Experts of a small language model.
Size: width 768, vocabulary 9942.
Experts: 16 experts in each of 11 layers, 432 SwiGLU neurons an expert, 1 pick a token, a softmax router.
Training: a variant of Adam for the experts, 8477 steps.
Below are experts of layer 6 (counted from 0) of a mixture-of-experts language model. Rows are named router (the router's row for the expert) and show model dimensions 384-479. Each number is 128 + 24 x the weight over its row's rms, rounded and kept within 0 to 255. Numbers have three digits each.
After each expert's rows: a language model's description of what the expert responds to. This comes from a sample of Wikipedia text that the model never trained on.

# expert 9
router:113091163155142145119089132130131108113148183122084140118124120181100126125116133103117115136137138126122135118173130137074119126117129161123116128105121131119144122091086155185112161102128094152105083169098133140137132124116112131158134118109119105129144179110105143129088132093168147111
Description: Capital initials and middle or final pieces of personal surnames in lists and credits, such as Ferg-us-on, Mc-Cl-ure, Walker.

# expert 8
router:136133098163136146147164155175089162154150152157110129127148124097099151105133153133180097089149126132123147128121134097135114149139124156120135119091113115138141064101132107149115149140164123130148155199132109122125125115125130121126139115115155159117115140165114116106159165129140123135
Description: Nouns and word pieces for buildings, materials and physical objects, such as church, stone, glass, b-ays, often in architecture descriptions near coordinates.

# expert 5
router:142131133104094150165136102137155120144137099133152111140148135148148157147121085099100099167105109078133131141120137124110144146162166122144088130143145164143141138111139111119150143129108147150094085159123149106130139098158137084152166146129115131115147126158104154127134108115120135097
Description: Clause-linking time words such as after, before, until, when, where, since, which, and age in phrases like died at age 85.

# expert 4
router:106156115125144104056124136103111124097127120127148144087096133104163152137155137109129138127136113129154114133143122165110135122099143124117163135085111176130132148152138069111099150116118087094086162098099129116123163114091116145124111115111145103102150132126110095118125134154147121119
Description: Prepositions of place and motion like in, from, into, at, plus colons after County or Location and coordinate separators in geographic infoboxes.

# expert 11
router:128111119150151126146121121142117183083147171119141152113107130143107145110140099129141131130113114125120141175173118136112129120134137119115138154116156083166091123106156129105170108129139133148149109102131161180101164096149133114159094142146166111173132171134140110143106115176111169142
Description: The words and, he, she, who, that and role nouns like officer or player, plus letters inside Cyrillic and other non-Latin words.

# expert 13
router:123139109131154150127150137131112129128142131141182098103112139156119092150140114111117114151116125123157103163128092126166117123090091081156087125152116128155099130154136139143140184129123124135154096142115136127159148136128087174124124093109112157165130157075143197122138131160121166150
Description: Table pipes, semicolons and section-heading markers in sports results, such as tennis seeds, motor racing and football seasons, plus won, scored.

# expert 10
router:147136153086121157127147115146136121099110097111138156101160116124148127151090147132086103119146124102172165130106130175151103128123193118105127102157109126119099175137140142116083139127127153112127116117129084085168089158170142108151106133111083146117117074114142122117148179083094104131
Description: Structural tokens in infoboxes and tables, such as Preceded, Personal information, Full name, list dashes, pipes, line breaks, and plain and.

# expert 12
router:110083125173157137112127120144113137132081180122100149139080122128147094064134100142124144116125115139094114137123097142168125127132123176122134110092110138148106113119150179124150141172150153166116156085159149089092109119158136156093147183144116155177132114105172113120098139133122114151
Description: Biographical verbs like died, born, appointed, retired, killed, plus inner pieces of place and personal names such as Cambridges-h-ire.

# expert 0
router:165107149166121116170097144124156088089120077119099089147119126138117147114136140104146155123147157097143143125148138088107124161139056089105098144144078115156127094110100091171139152139115137113123113108125086128120115116105102179104157084089098132121139131137145133139124096169103133129
Description: Pipes, spaces and digits inside sports and election result tables, plus middle pieces of foreign place names such as Ta-ich-ung, Ts-ush-ima.

# expert 2
router:133159129128135147141135132168145103149122132147132124136113145105094148154148127151109157135125151158108111123099116147114118110129117127125131162170175098100159167147129137191111083149146121107139161105145127097128122125140131099150109147168100146104120139143081114144125108149159120118
Description: Common nouns and noun-final pieces after the, a or his, usually followed by of or to, such as way, role, char-it-able, place.

# expert 14
router:128145119120117108142149108112140145168129109150131130168136156123123120137097114145163178131159135142119115122085146090127115130096142133141091122155137110099116166139079133142139090097096161106140132113159093117147120145116120097112116092135165104088147085169127126119143115142124104126
Description: Early pieces of words split after a prefix, hyphen or opening quote, like vice-ad-miral, sub-ed-itor, Th-istlewood, plus table pipes.

# expert 15
router:100117155112101104125094128108135119175087118111141078128114081122081104120119155155155111109097123163112159114148111106154131133117109136112148095137112143130163109143142164093141138101125127162100164126139211190082137143158120152142162108145168109134146132136131127098139092065124125103
Description: Later words of proper names of places and institutions, like York, Angeles, University, Museum, and colons after cities in book citations.

# expert 7
router:132126096082098110138105165135090102089151139167138097162130149087134171180154174115163162155123121109160121124113126134129141100130146124135169118110139114142113137127144100130109111138129109141102108093110098143105134160150135127099107119126104105085148080148148140124152141111115122116
Description: The prepositions of and for, and quantifiers like many, any, few, often after as, is, one, as in one of the best.

# expert 1
router:128162144123157120120134155053111149173151099133112127096121110113104128117124126131095157131127118120124120108146095151146171129140130111166167147112126143146132120111124127127122082102146130105158110129106137100118142120117155141115114138130148120129132145137158126126102149129135111191
Description: Field labels and values in infobox-style lists such as population, time zone, calendars and taxonomy, like Total, Time, Phylum.

# expert 6
router:099138122082121119102139120162129122133133116146141158119167093143168134158124101109172106118095111134114127115165137106114111122118127118131182122159139191136125113134149133113120134146136099150113160126138155177164169129133173119130081129156101158145069123116098099115144124150139128096
Description: Commas ending clauses or list items, especially in military history and after years or dates, plus quote-comma combinations and parentheses.

# expert 3
router:123164131147103131137170153131145163154143102138100148152152111101133076097113147190128081110120132172132131136131154103100124126172115162129139165158115136091144141162115092068135139143148176124114132128123152145139146115118082111143106134148148126169145150115116133143129138143162105126
Description: Articles a, an, the and adjectives like new, large, small after prepositions, plus middle pieces of words like sc-i-fi, vac-u-um.